Experts of a small language model.
Training: a variant of Adam for the experts, 244M tokens, 3725 steps.
Below are experts of layer 3 (counted from 0) of a mixture-of-experts language model. Rows are named router (the router's row for the expert), down (a neuron's output weights, with its number) and show model dimensions 0-255. Each number is 128 + 32 x the weight over its row's rms, rounded and kept within 0 to 255. Numbers have three digits each.
After each expert's rows: a language model's description of what the expert responds to. This comes from a sample of Wikipedia text that the model never trained on.

# expert 25
router:062136148179141087070107091100035174074200141125137186128157111125106095119077101189116155122156128146154111074126140180140143133119120128065138112114162129102144160120136126134065139141166112221156146155122137204129073136192196115092133096121150101127101131096130179105137058134095185135124158136109088145132115140166116192127136100087115109136148115175096058137118152115100098105195116138136101163103121138092152110124127113190152159127098144104147224203099172144051183152103096129143130146142109164108151065126138093129139094129087080154111175134103165133145131125116092097097111124116126100078150053175072137116135146171136175135073127124141130207143114126151108116115129090102182104131100177107124087152118153123123142126112149078115111123122144173146164125153118
down0:101157121134132118142099149094091195164133155165136142131127163145133091140106079129121101130144086099152140127110106199080147177184138116160125075093118136131156094104146109154160141088198080160176106106199127176160126255134169074172070134137148125095148138099146186128135121077117101154173149132103136170097125105129130123110129097129071126141101152113094131120143152123153179115101104119092155156121095177139131092179124143092121147137134124134121094091094173136159163130145187076126113122145106191077088106118120089177174123107156101101116094158136108084146213105041057117111145121119100122128131120151122121117154113154117134192136115133134131122129087124194087141100190100157159109132134055107182069171112162118144132087135073133107092155193154161136211153105083
down1:143106107172141129063063109116156184121071145104101143148126064110105079119125165097142110173066101126099092120134092145085079059113130112115103176118065133045139157150129151067108136077163161131178108210146200135149093101092089164159169166076149136136150124144128108125069143064119064142072136104143103075179106168091163149084144103094140091102140156154143127146142210096152137131105155171168109138160175120159134101141057145119130114168126115101090137151093173140107128179110070129141117165138102122074100128157161123102122080082147147090093112132114086113196096116131113152135107152127115119136126079096084131124090163110154103144123126112158127062129111104121130106150216083100144181066173159141165139126140091076119107118148098129119134095120104133179118171153128
down2:114121123169193089184149056118129148183079097083143131135124141160125166108162129148119119149159116170167067088156138096128056130205174085134144082113186126160107097139145141125146152106147165172084142112147137157152112070131099184158150101159048146154094125119165102101081105126165109072135114099053095174052128094087117112103143054161161100100108070088120128060184082102144128152109104141089095080080162145102081116138167184156103141100149100149146087105148078107107089167089118118042097118105120132176102174125148138098112123142109141094143115150130092089069170137093183148162106153139102137101100120157140158129129093052109114138097117145115141093177134151077139104122110134164130163115099136131106096175139100136119141118132175112077122114137164126080164113079098
down3:131167132113152056161139141146182097166173175136118153130218092108087070112162126146103161125159159165113226190109112154148136185087189093117168130152174139160071187180141124156108132082141124173099138108161168125177141139111063058098123140214135151127137098158113114120115149183175135162171146167121093045101046090112107115128112132146084172170133109142150130096119100127109115117163121081151157104113182144128149130074139210103153131180171116103104124159123137155164104103132091109074123075130158129139127155103149109170139161087132121118101079148125095113098101087099140139081101109106124143137082158080142179089127100135185132086135111168121157107123096108113109109156081138177105133164085164133157161122140123133179144138149202159165123129132094151144138169120118
down4:126129123145081091137112123096105160146154135059073187133138163133067092181159103151078079145133114118162144143109198065086183142130142125139109147134128132152133072158151104141064151110122181130121164121143079158121083161132166137102134115080132092176159095189115135132107162197168115168094154146060081092167140164179127127133112119140090091151112127063119088154184144137109115137145218122138062084124117123129128086115145092132072166126144115133173184063121152144084152145149124101067126110091116139077103123137060057148117095109118098130127113131074083123142120171125103157182175088172129098170158137133131151126095093159138146138147165085146079063116159092140153116157175112087148096092082132111161071114120134102106135182133140032112139121104094125142170097152117
What it handles: Word-initial fragments after the

# expert 7
router:126126091175165156144120148151112099168023105095114101167030126183084142143125124076117135111073146122139157106130139114126125086094117148136163081155177148182135084102110110129134134119160161102116069091126129105102133098094115094093084112097104142141121085147213117125177135095152117184105169110123145076127122157112136083129075165188081140138063146113100121118138155120155070088114139048143114095141113089118080138090114120127113075118098192117087080169075118120132017134096171130158152096115084110126177137107177130130130105131098127163178069098134126121130170123107189147155107092140150101213147077148140132090111139104147082114150127157148149108172114110111109080140095179134107123154126068147161187109191123164144105133130135149156141068119166092124124125151180
down1:148163170111118096121107124096121138131079145158153116126097168108107153088135124092167115102136120125120144081131119064132184079091165179157118162147100134125185137168098138101139096146146130145110147102146213147097123149115138214128187099136147157182121084058089140132137183140146083178156133108104121097145053125129108117147171129093135149182133142081181085120100131153129117200130182133090133120135164105112125171044155124109112143122092112143193128096162108193091147175099121149104114110116162162103100107139100161108131204164172120081092119121086132157140070126060136117093160072169145148102162139154119085109120090104127150177100143081152095175143146067152081139127115110094114143059143151155124152137055087190133060106162122155107119145171118084131105139158046
down2:148076139134133104117141116114118147061095078159078201174120162115123115118132160127081166153134093082161109167138157117107119149184163125131084160151194117097099096078154123134096144149193156111113140158178080145091128115167134182137105080140138095137161131148076164155161061116125093056138152173129120197175096122174125152180114114176131124125130137147151144201059117110183136110214130139214168132107150173131127103137077149127093165115139114164153080086141142120137139122158076089137105141148120133110132133166121115125080166172149087127127138151151148092190171160083078121115130118176129160129149187156134144082143172136126150163164093131171141163076157161132107136111109180134096087118117121131093147110164186157107185132149095064180091154111103087098110070077092
down3:134125081129149104142165176118083158089150184169106130143130101125133100092125086144141159104120149131125091174156130124079150184162058145162081210104162105152108128111178155103105125107127102175102161136128175100128134137142154134070132138143103154076120140155173153102166097113105158143138179078135172139120123228161105159094129135094175158187162148153151064153121081062137092062108073159119104146140160109089182122166158185156092130079187070154117090140112158157102099149109115103102136111155122164099093101139142131223098025121189142151130126121139081150183122137089130167069150173154124075141131113089163179154103101108094107130175114142185131071139068151097102107103127132092131133095122147105113162122131134088115123111117140156159153106110058131116102155144110
down4:115130146136085224159078174095106140130120114112151164124067102099135129134135117112127143094122137141115134109135071093150113121160095082095134161136132135182109085140130173135112132132115103174106167122144182097146166210098156249111144125171141119174161089138148143125066107163146084150167180095160141160062126120142158103094106139105137154133146131095155104136052127112132122104111140073145145071114134138136071149080165123137100146151092064114100111090068098152130113109169154143089169078175102082076210150125142116106158125151133132141152152095110129106142145113087169159092136076150122111124156092102133126106092144147067135149164106140048158160138130104147119106138113177100067152131148205170068152176040160135087152117142096113113145099156125128151139150200076
down5:104158095135072137162114094101135136113149078164149133109074133129153114146131095146142135146099142120180107142146135089047097133169134065080085095098122138162108121101164105204131118122085115108107183128153183133092114210197181122140134136132160148200139132081154094130133168124112171094068079122100133129111131093145092151135109118093180059160113089126142160145129143145120143123139144092112175095129103153156195109165115136057161065151072166190186165119145141170149138079141151159148106117133095142180127114112161102165105086118115109129089186083155148088067125112141138127085202100105099057096158141163144131129121091130122083140112081137136129182120109073096128084129188091136159100126102130187172151137096165093125130155129160131128162167106073119180188093157079
What it handles: Infobox and table structure

# expert 24
router:116198127148147166133099108071169179040159158129094098136097090149106115162098098157149116079129140138130188119094198175135082164206136134106116102177135105127121073104134061099123080130104170082141194200097100178128165125131078154083134157177165161182136082115157139141143116126088121085194087079086110098124132128144115092104029146126075121146126087146148137095115138145141135109142202125093115136123090117162101132058164147082123154174148089081107144097131092103095129121162200128090112155100144087080144113119040164100143133160110143108146156158161104094133142121165138150125123170138106163098116170099099129104092093135147114094143112119125137149144130131144101124148130089086113092159140138072136122109125125116126111144214075180173165162159151114099096135083142
down1:127181133085178150133151136160109130139148118119107175091092093126120164115151169097168128147134086145098127145127091126143114123095135133118176197163178116100143133135144118124121139054080143096129062129125082137135183142125150118146142134141150160148104141134143119119164131158110133115141125097198126143123065084130204087108133194177097173122126147149095084165143122097190163154104121112104132091177123149163197094110140085140187176075120106151100069158115097140128101189098145159127168160098192146150087128104114106111063118157161155128143163146072140139095072104140122108130160116124082162153149148163137190097225176111138126121134131159112101164113154214155162116068087079187118122156158090088167142115160159136124126109106060088139055065092113123126217112111149
down2:145116139106116171104105164113098129169130149126133120084140115091134125121206130130177145157112134152135116116128154117130134082170159150133179110120048112122114150173092061214138140156071144122174095096142094114170167105114117088123133137079137085081148153162168152193196193149136099117135197186080156152185164138178151156151178164099137093161109151116128109160106129132159111094175132143117159154064140113183106147077142150020113114196121133137123195137186152101117135179173093104065174131124172121082100155143105135115076122153147068098156111109116100140180117176094117137142093170079117176129164155112115067145166117113134142140126125119151178138071142154102113177120145145094162166140165112174145083198158111140131171117118102166161118118190123121122117133126113
down3:100166065118114114181100110130166081179060163179148157114120169090104067135118129077145100110104115134101129130080121111181110177102123109096106111096123109069157139192134136149063130139191111094080150105137106211096126116109154117160121150177162110124117138157176091097081145093171107140120127137142145153104118111111153147090100129112077146121126113149133175094131074185153083079162166103150132067125113091100099131160147055182153131115128132152136105126182115127084139136166100130097134123166138234122150147106144064101107126135137161117155115138090149093162124063105156131141092104096115143099133178199115079134117108174079184138121099108088173150125141083085118088114104086157132089139115112205111084103081117098048080081122150117097103088064091139153096136139120
down4:131158138192151166098160166204095138122134132096088091126106139148105150124093178143127172133146178164190122153116159085112148116098129114159118117189090162128144126115156134177121113158130132147124110167123129176182124108067114032108112125128116185108045128153061158149115147108125094151163096134151127075091087116177071124124112125148151081124191147087095150107116188119103138165123127132123159126092082148098120151153115119134114177124138079081133176124066187113101175201143137047119187101079112111178093156132145137047152124116137048129155177098151161100103090103145091116118077160106129095117168178110149082179103113101148115078083139106158104141144123138146100127158095193117161146075128088097110123145126051132122127133102132105173129145153170078139119132142187
down5:123182119101124109114082122147125110149089181143113134182158090120195102125105116130088109134141080101088114106164130155144130185112137132110120130163113114162136103154153134111090131113057162074113074111066125175128159132149113177169137088135142094129198118152118135056162130170126165136137210117143167166144081096139093101140175097127091150107062133127141133094161102067124143159113126120170030136173113126163185139067176101134099135131082169120142123117217172123106101114136131121164093209167086221141174173102110053121116092100109167077149082110147168124141148079125138113107138182113136119149154182137113184130112160181183165103142128103148106105111109117102147178126053127075139102134158150097094124105155149125132108148167143135181182107142103107140094134114124
What it handles: Verbs and adverbs in predicates

# expert 26
router:162119158088146077120116168143085102134155125120163116115145104168113114109094063107145098148137116140134138101135122132094137077081143145118152121164112109078155140144063129162138140076114082147119094126208115111150125134193141143178165089138108088142062192135111095111157067090157120166082140099116124129090147158126110105190193156109160161112135161156165068097143095120131106066113121173130138174074126165081129099148069097134156129136119107172110181100140154117134075106107123139148114108065120098101107136136158121167180115120123197062134141126073059111109124149111036111106065128120127082200131098079143106102142175166120111176090128137122170150109107151148124116128123113164174121149154243090131107113168145102143157115060077148193133084136076107125098129133088
down0:101088151191112103157095148109175150120093119112135133124140179150116114151194121152216137129169107119139162178115131143122147148161117122158133090174179198150141146081209146121160142178156144155176163148134180160153137139117060111104133156121147142122194166113150171113151164102126152089137152114093149092162169127122062136151145126166113125146070120085107130136129128162110120108176127137158087147142138158146089158161135129133116103113118155130155149168077169144140135160140092013175110211170099145139127078109139136144131148090138070160160139143125097089159143170090106136111163156131109103161195166133062138159117181084118107186096153142109081166148082115142079143096136111052112077071124132094094067180100148075084130158110134111076197143116124127145136104073111
down1:136063111119160155065158093155130143047108153191153120148117108090144125116133109119120131101076104174075097151077102168122098131112184131104151152119074177157085096134136135120116155140148132149079183076188178158172165111161150146162131126086112143185131203149088104145085119158109189159164103124119066138083116113120118131155159129082184140126161075136095117146151172105122099173177114132145100128134125148138135121149132119131086134114132141141100142110141148117093097128166076081151088161061118213180100145111152137118114154146098124126111115084203171122072135154131162112101188202126171143113210149147134128166153111099066179088152154084155119083105186150130167107133160182151108063121117115110128096149129145140165095159131088149128165115089128178039099134134131
down2:156178155114141124123136151156116121175156109168140188149091159137118178128147113089177127121124113101124029150144149115173105120165129113100130101066145134130150158131119095130081135150102080112156110154222152148135078196172116166134137097100116146186137116117103072085095137160162152143106100092172155148179124186145139136108203133130116152135087136134182103157131134169096152131088111116095178177124082054096139091114099094093091172110137068158117212170110165164151103191143053136101137096104114102121153143122142131123163126099067108112087100064116120145134109111140090100204142109118128102174140113111168159113133210116076097085130119194100142146068118155130135132134148102153065069145151103159119113141144129094231153140130131112137104110120142116123179170138117
down3:131161124123161120152120084131168102144127101132103147114162113149198114187142154105139163081127144124194140121157128171142078162186114180167098131190153131158085080146162149133108139124058079137126115068152106122175103128167133059077115124113135160098166134131087128147138119195155109164121179172130052098070124163170151173134112163106158092117179117125129062128143131130103168197070103139167101070095137112161143085090189116141162126143107121127165149123075116153088113146139164077084078149158079098133115109114129142093104100110137127189150137093102096093125133126129160098148117101113149112087120167127113102148080117134245127156200192126102063187121096119156109156110052182100121119137134087135098159097133181170071128112149097108139105104160126104099153138131124
down4:128144156171137171115136132075113148158153141138148142129132115173133125111131123137105165133108133123124155139136119116159116098047130107150076077088137167143116173093154163096096168172162183059111138116092181109127176096145132117157160187115147127131181088083128141119131160083174118104136123072127144123183136132149068125090107086126152099085179176156125074178060237096131156120123158179060150168151180149146126161136112177148132132152121087156165143162105082100129116082058055110144112146167128129126091123111060152122180051110197145118138113135114155101125112103170142109066119155113124151135125129125157079101131098173148084129152179165119113125151116148163143114105186110095106061108133127088121105153199154138107131178176149108067170193139126166160107180131140
What it handles: Sports tables, adjectives

# expert 13
router:228058067122117140159139161113126089167081120143169089132114138088130113139127186063128090126093141157113136111120088126133192047111126129114139093091128182128162114146111113118137128133072043126121105127160156092155148137085097126160110117171050110162114157172160129205185118075141126095022141145177121081138160122094129106149111160123153142125135140079128098145109180084143121137136118103171113109100124130165093154158040118135095123093168124151169167168136128108135079125132079120078141149058079139125115100103137099133092149139114129113114116144114149103151144104178140109113112101116141169167139169193146098196188139070113097160111134140126099126170137178143104112113081179133122150079120068128135142097172149133138098124050145077156102096117111081131117173172139
down0:169109163114077171097136147090083140197157157097151095146144168119148147142104050174106118165143124109136171085132127108167116178124149145119087189135069063116161127176120095128185132084121101118105155140112080124153142170161129090063124177099188125164119106110135108083144110124143125147153075140143153188127098142135078143127157128158184096121118120124135130144175116132157137096128131044143124141151093128097156198113147178214139124075105099054115091111161115117154127106085153150153145118127162145111149092145169122103129141134073142098146126111141151121126152135160134154157129101109068115092127076114131119169103150090136099186129038106132047068099161073075163151098130069107129130077115156072130120105102146109150140141162060156111140094138098143148155104240148
down1:155127176102079124128138161184153136075142099105092041133111087106151088087107115165072162125143125125128133140116117128136117162127094124160147122131186102120160077135066071098105131116099096158160114149137130124062091129064156133146143142118131136106094127088141147140122128132098081086124121140101094114080147182153115134123161189159137108114070065104163164138159080156128219116096118132062160085108147089043144117072159140083122141084144076129114164150088177165128098125106098198061136063112098077107116110122112127124160153143183171116153075121074073121107132109089144141078161108149152057158132107075122135191078129096144120100152099138153148158126145147167131144121118108143126134113198151146151108171111173107153115097116118098088086120152181094100161110223106
down2:081146132162146142183140156140121174083134097134077129063096131147106097116094144143151174156137119112110123155098110159124109139132165065124155130124104096140149150151065153135098089147140185120107129149108136157110154092110102124176176134129141087091123113113107135153144188102099155089080128196164112112109114146116190072155129107149129121119155095166201152093096101115134162129169095131142096155170165143095109140099103110130167106094070145141122169176165142170178152189126210148136171150146137107099180158152157063126091110152128109220145154111077174154109093092206153131173166105182139163093159143131150058149138104130129123170151147085121201116163103123131084118169118091165079103115141076143107149051159141165112151020137110125162072120124139089088076132129112
down3:145074104153154080148134159150098107191155150201139113175133128158126131151131121134117053120118046157121131142119154133084165135105108137101140132105108171140109094109151168119131146111103143192173114092127169144103230055166114152153110126137124160091150174174154092158143215111158215190123170163141132131148116186065139095151200132097139138105156179137138104122147133143103172117144146124170138116110170120135184160134105089132131115096162139102146156136165133162125126167138143107072109139178112131160134109134168148127136151124176115175100135137140095148159153093086147141126096103149087165156138149174161112157127152118154101098088138148117200116149121201154082119130121118126148145101168122126182202219153163120113137172050138103155241123158134137120155094135168
down4:145147141189144133086129182120110113115197087106152140081180112115087069095155112127119114108112117150093142122104195103076140068083132162156135132187118104175141163089096144104118123116051135107146110091168128108110090104147131195143107090194088061112172115173158103106129126102130095055147111065134170110136205151144143163144091128121195136124120140129134153131113176070156128174150100191090106144109172099090109207149103124159089084081148197157116120077158184144087103143128122092160069148180138110149138140121166157110121202198108132115118169140137133131083088177096083166124093104107108139119111133130166157138145121108139130089124102177163149137102101139156125125137117174120157118138145123142156115089117107131098116128064220125138154090135135059130094070145148
What it handles: Name endings and periods

# expert 9
router:143067121167184137120183143130153054171094158172114088098138160092157124125139133127130105069077152121138157121115126100126092127086142082122166148136171099137103123152090098116142165148093149125168105094132141112122191049101164119107160149051091139151134049163155108155172167107139102116110146151144120113123176174128171126128050120076099116135138114153114102137140130185167116186115165170152117093113122072113137125130132120112061105131182170135161168123162138099190151135084092133158160159189168157150061167100106138125134117153134166139162150141181109160158140126054125146146180093129118126132141150104119108139110137121079139125116172180184122128084125042122196145109142185226176084164162110171111121099137126134154149097129173159074090097162164068112130091111125
down0:123089118183147147129131135066136152097143099120138143039090136077094121087073128104088120174093107165129071131093092107089107101140158116144132157164194148149097081120098100170199157085064142113160181110081122165120128139146172164077178177098127104176138141131148168168111108128056146148140120050117168140167134152102095167116092121128094172082104135104131153176085132106106111137181115121168165131170171099133147123171122152082082173125093146105100160163063128098122166101160093119130147170137152100072126121114054118171142123130154114139158143122183094091088098116177156146106203112134167197080114111187086117100129129113129106104153128126096198122135142123136073115151139134172113079125140158142154156135132174090129136168080122187174074144121163149085141178106150
down1:208053137101148157102135169113132141142107136084022165114163104138109125128168093149111075069105143014152107091135100130083105098160125096111180096083143123176122084094126181123138156091125126159164138173131152146143171125148134085133117157111111114089174105136168112143207093101167091142115130137135153143156100120148098144119088165161115146156102109191105138100093132178064117130098125100081114117151086112106052125109087091132166154127151134085145119165091173154193076120075078103163155145123090089119136148099124104142099122113053080136121105172130163111108093092097146147187173103113140166139146152107117134102158152136095155149105086133184143178176065124108094143121113142114105149119215123153113115095152143124149075084083110105105161086168079158145096115152118
down2:121187070162169112078079105122144115109120133119146138144098167177132106086126086128158115164120132156084095155179095103108117137139127094110145156162143094092092128130102158095158125129146112036122147130166148125148136153087136155167109120160111080139137113141109120107138196134155086072151118129104102150102125067117131142084150118141098091123136153129128160129117101193120119141054105121158147124073105074029119080090171118177055114098119112115157117196132129076120194148138159179087161128189220152152081195147111120113070120160136141173125104171146168122146201194109131168072133119116204126094115108149092070134123067151077086123095131132136124143170115087176170099156113112127141171169168115128147120096116130097121101062116160150120105109109103147165130088074124
down3:074074111167093136120122162185153098177124100139079140121158122166130145107061096103086147086135073174092113064143122067105186155101138163177160109123143169112075098135105095079105101147142131089121131054109121078131114133123123133127131137072088137111149135170153129206130079162115093172107119163132136154154156138127157114134103107109170077153112075130148179132113143116115164169124114109145111136074098135147125125127130155105100118086076080115152076087121080221138162070113103062146170132144160082133079093094147124163164112151174179135179167144171151101094100147139126117134132113171116105088113120122150144132113140190118177141173110101152101101094196063137145101077088170132119114107084088181159123089072125110126081109124098131153127186136095167068095143166057
down4:118175177135161185087134061100088098111107131116163139049093086146127120152161126191146093066112157150152090122065123082112181073115167093144147121158142131099125121167100186183209096081146187115176091153147080156092102140173125103155078154153112138135131111114179124128100041103159087137116145168124150082142111081154123120212150192076147167194115214104110113124149086132165128142101133089183132101110112086113159080139123125185176092140142091164102128179169087098130129102104118113115164122103119136120144147154098125096154151144103107139063163115118163171191107119113177154137093072102154109154133136142154133142133124103131105121136140091114151116108137110169098144156099124104166128160189107081124099144092134142168179139158127154152188084131184097119162120153148
What it handles: Phrase-ending head nouns

# expert 16
router:094126139131118134112104124103154109139095092144132127085131103096143107157093129083140092106141151116151158138107125134127103118121124124156156147176137065122175132093143131140108137186190135150120121190159079083193102123173129161108164123146153140113149175137183056150111170081105091129127125106118128052103160104144127085130098167136148138132144114144166053181136143116159231127143171090146181038087155183109161149154132161114135107137162112096149145101141125133163115145062150127175151092098132135090077146115094097118144128139123108220195108122110064069085163106120160194073135161088084142144113128142103123200088181187149144147099116169150125128189116125103133167081109148178109117127149146086100162102149124103123118096162116205111139032170123097109149094104155
down0:132134066140138170131105116115159123116104053104115148120147158134149131142131073105150082144139098152188118157124135103159101133105141131165120134138062086144105072105108168110128133157104118184159135139078164131096095084134121182140091128120123111134143067179163109100094161108089113095155075106160119112077134141019105139201146078167158062165127077111113126113087075146170153146145146092156175105138073144128144178122134134128157108110167183134119086240134114108093175108140073127131127117165148146105134140143079094133150100142158105140132133141109130106160165131118165119147147071158155094065136061183154154080169070093106124084156109081172117103143101086107114091122138144043162113103089099109139181151145087086142123077118152085104159131156134119119066085170183
down1:170110071092086136111185083205071100148153153106110183103083152139055100157138078137117107101133158119137120092121104120164124127163102146044106136130130133135138200114165081120172122139130117130094076135122129130142078103129114069070159119100189158106155107138188086160163161174095111103104107102146166100167131102077110126134140137082111153062189173120169119178155134084172135143122140178130132059084119143143151078121157091160075145116172082148180105099152142126147122185138133103105149119113123125216142171121137087071134092135064074112067138200110086127127159171126184155134126104099122118132148113182106097149053148106111054183167135135141106108119146147107114087080125154173100114139112103130108147109097114136075109147125147104104135156111100091134066117110131
down2:119096142081140126112154152136124179095129128124163149085142127179116177153114181173145164096118160081123154055146094155128178095107090124162099125129158113117159142136161162041187049145169156125115133075130115139063111109091092158104135194119138107076128146106102107119108128186110106117140126145111127117125095149146151089130125126119121068149152116125095117105086116130126083070132080138137141155096149150160106088123212088112161186125146134112135144117131044138172171156109140120172187170101143130164090104069144180073045152123168123134085138125123126115079068186209169133102134146138107139087124137134182131158154127136151063068131099189045169110118118134114072127124131089111156177045125133111163147116149134093140090143105149157099118170151136120148082147163088
down3:093107094078123126192148133138104133128122157111140085164074162175099104121134144142169156149121111122100104087066175119115104112145150122105158152072133080101101172149157107118185180145116117115193160149132124117069096169091099102125118216098123106116116162091116150150147130148086147140175112117128160069123118133108126192153110095093107145154130151176100184170174112146135134143176179137084054142161087137161104124129182073053093183058089073142146124208143099110110167067109157128161187166154113071153105099088118193157084127085103173135146130149160098095136180142174109106154098111181141059080134190071131151154121089166097122148138093134170116150104136112120160142142148111162149142111128190113179103160116084116113097134167085158123118119150163117104142126091121
down4:135045145105118098087084122098112214101160154098130132134199073087095153153106109077087061178151072111117150180151191115140122149127107129089064137099078161126108120111098115076136109132174087167118107136123124074133135100117138125142156100161132117079135114095117106110114113147135125071139118130129133170139087181129121143123095048109111134178173175158078074132163154166073135145131126105168136088116147129158114138080165104179142113129081087144059148111093145155131086153166093164122095099116126214087126096128078151116124144119141172110118152082094173158082146172101066200154159126104140078063097088062113141134087047096087135139155119123117159104123151123138117098218155097135155172100147112149151105147194140138122147134158126161157128149115114156122099113157140
What it handles: Determiners and relative words

# expert 21
router:156146102134078101131124147099168164104120117104148080104107119157089131074139142122114135145180137093141114124145143120173159116151128078114089142102145125121097111172062113137147063118158093107125167097116162172102167097085125092093130135057122189166090152098125200108111140129124128116133097129126166143129112182145101122158123112131078083165128133100119120072109136150113169090100100087092131141131073067150099120064201150190091133117107098102108045113163085108143119129148162108137099193133176101190128152138135136094130103100163166106128065072115134113184107113162098061121112134112197164144137123167140101091129117112112138133189148073096051121131172114183131088082179105160150144089160140127108104206130176180141142110174075070105185147135167114129066187105155
down1:121165130138136135158086101102114146127112143171126140152100137110187140133111115096147141138105132149119130145154175078134171165158162095208105155125132172135161127100123127144106114155164161131164089094097185120049107136204161139162136084104145112159142110093105058147182106171105174152134141160193113157094139107091103139111095107135059137136122180046154114181111188079101131146119213082104122100131142146106043129153135120148144111150084161156165200158099105184132167157173128100112140091179099174144104104085059155104109148080131108087142158118141140129120109154147099153163135177208099194115179117158122129092176125119141140137114134056109154172092101164100133124094138111092140125065108149134099159117106164114149150155139192096123131093132178134154142035122112
down2:134127097194120155118151163145139108156121099174114093122039163126151070108146115131116144125127164174128097174106125115174131125115104155122109105136181102163102165184130131159053093154183104142155114196116184140115179153102147130156105183172068145149156131072125225108158075098117139096120128157110125115104128140190138115110125123136138121109143160086107118133141172106143056140175135150105131138114082127101119083145131172072125142134164136127098116139138126119121124111121127104085151158165187109107098101103130139111109112077171151119065094123107129131161140164102087077151078094136192084084129154111173082158139157118164128104178183178144155166120121151181196069181124116150151178095110076183062136204130072165102162096089107158203111132122114152158095183127106
down3:118102119132130128166056155125130138117117143155149117130064124129121101135148150072110181103185125107130106076152112181095121102177123108182109179111124084174085128134172138073143150154161138131149141143067128134181182061097133121137176087103126131114141124118162080127051099153118142136128113169091121136156140125140132087122135168119146098164153118093129166141144177122161131114150178083115105064103126117114165188138095171166108083125114116131143154088138141134137116167109093112068106137089149152092085168173033100185122099124112151133107123077116151139107115092133106089119143133154083227093133169136131098159121102152173169127199075155155123169101121132166175162127172142207170204130069130127070133116101150125067132107196215078137132120135143121092104182093116
down4:102065154100140123064063181163163102109161096116096139139147145161127125079095151131151121136137097105100059109161146151121085106133158141161214144134169150138125085123053160122096109162169195167121100120128083166096111075058170152099128140120123155168114153110097091175096130101114155136142166098084103109107114176109198126134096135117088085125097168139090121174100088076115051130143119134113081103099124089154072126140092116103146112106086090094193140169147159122116110170175089133084187140184162117139159111115090098129107119134103127155148099125141158184152092104160147070098116121086124155111129108134120099086110128165124204121093102121168147114099174089089119130155073149122096114140145135126111112076145148172085125135127126164167101139125182175155160161001147
down5:129159194112117111142116130121138133155122046119141081136193117125187144142090137080172130107126111146132108103081125172141163123102103170087176058100075147152108112117165087182153115115118153164152109156158148126166126133198152147160075140137168133086173134113114149127116074132139103150150159159141140125076124125127120186170178090133173138131108151131165058062112161120086098107151172088147152137113097158085152079062133137214139120156157126110119135139164188101160114146140145077139133080112136192130131154195164144174120144113075152088110182075081080146109146127143107152117156095086090171127121113094147167133143150075101160124105164128078157110147153135099071122139172116075108169131079128214170074169105148132099142132112116070134147085116126158205069109116149
What it handles: Line breaks, parentheticals

# expert 31
router:078169105181189102090105121125142144152098101096130078080090131138091134205157128113159130187123111113137125129140103087155082197129092108204123123139137090203177125115108131131143124148080196131142136105092161123162110103086089102111055066075086120095072181166092183166127139122142092136127153123111129112126157109128183083141080157127076142093060120117136118137114079131125134163093150067099093072100161113122068128170132140088116073138072136153106139132136118095093137138108099121138146107090101121125134106122129121160136116177143105180168165094160137134112149072085146102168087103176184213152150173128193103124141128102154110157166163163106101173143126138100155115103136164168091100168113161214132145106118135137153108134089111119090116107103190093093067143113079
down2:111101144140146215116179118109160098119172102154111158163073137081133147163148114126162140126136168112118163158115112109166116117117151133148166152142097096216112119131144154136086113124177132097164062185181158167072089148105075100122156146132158109186116137136088146070109147058132144178150068118194154115172156102126089077152179137192128095157098184145140142136139122078091126111115145101153149141110101121143135086119139148182134157098125119156090101157150155070080075121101080127157104197152132164083106072133125133159126169032096092105100125115166118140106142148156110185153097104119204098179051129114095156145148147091141085128173074114172093098166158138117117119104152124142143104153102133087149072181149079098163117144142142176100133144076073080122144118122124
down3:126045135072036112173172130116132085084132067102136108170144097125115177123108135164169123109121193117106201112135141146057154115143125081137075136104144163127128110075097110113076102112142117139094187133119131058134208088176167105107178128122154118182110106106140121164176110155129122097130152151131124134153101124067148086173128130145119122082154085118183074083153165092127194100152112133102095105132144126115180162113121126103095089109159179130115141176122115139117143142067169161097134090182154089141079121169115159109165043093169099133134120165087128136123109074176139182083148149122110146132096102087103144048143121133111077112175086121144157094110141133140112123113167103120161119142168110150140121099174110133057090139047148131138097188146137109107092164148112
down4:132139101146068132072124113139141106104134130188140051141151212115125134152123142151079140108108148138139111159078165119204112060102135084140169074113097210164124133137094155129093136146145107138107161136191130158127179139055120073161143177168106117147181169158108228175134095136120118143136077150088138089112189066137085126129135150124138165169173077102161148122159157138174090140116059130083112130156118062103160137081102146133107094102107130137116135154094127156133110160130150123139184156129031153131098106144172151128090193099113126150119110127120088106092092120127166175092151103156145129067126122116180142137163115158163128069135104135097087128132103153123162121141101134120150160057113125095132061125071123155136093117078122102111047145098186108117138115121105
down5:070162191127055107115160150102092118077144180181168105152088100137094148155118135169155096068106109105090110107182120137154089161155169141151134126162148065171104130080163173170171152131128131124136117098099152063092141168227159101109104149108144129116088117112113154131148151151133168104144080153098111070104110114154105121141156086125080117141079083126175106165137081085159177085170134086112078150114137117156183092143141113120198110111108107099156153199083161145105108134095118104161174133136128182100124151107082081110078100107098103110181186138152134077104123076110131131135139088140114063159138129107159187072164101132161094075103103133116149191163120132128127073126091104165096126140087095145193128160110138081129118110181105106175151076124114157099142111073109
down6:134111180110128047140137135124107163179170100115113143127085166140172147190106107150122109126157173189103153086099141139122171139150138118134069123123158110141109194108158144134125152090164145098128097131144175153138091180167094142095136116131166084126138193149124147153167095140096214111059167115180166207100098153110092138078166098102128107105199147077116103152128176079111116115077110154124168122156149142082181138083150128161105108121092155179134108128068060157115125126108096148100166168100125130058125147201114102092103049068143129084129094101127078136100131126171071184080158108100108122120068121084166160109146160152208117097119147130120121108136154169113169081113082129135153113057116134112111185140117138149114140155137169099167117135106106173128109127160152
What it handles: Section heading markers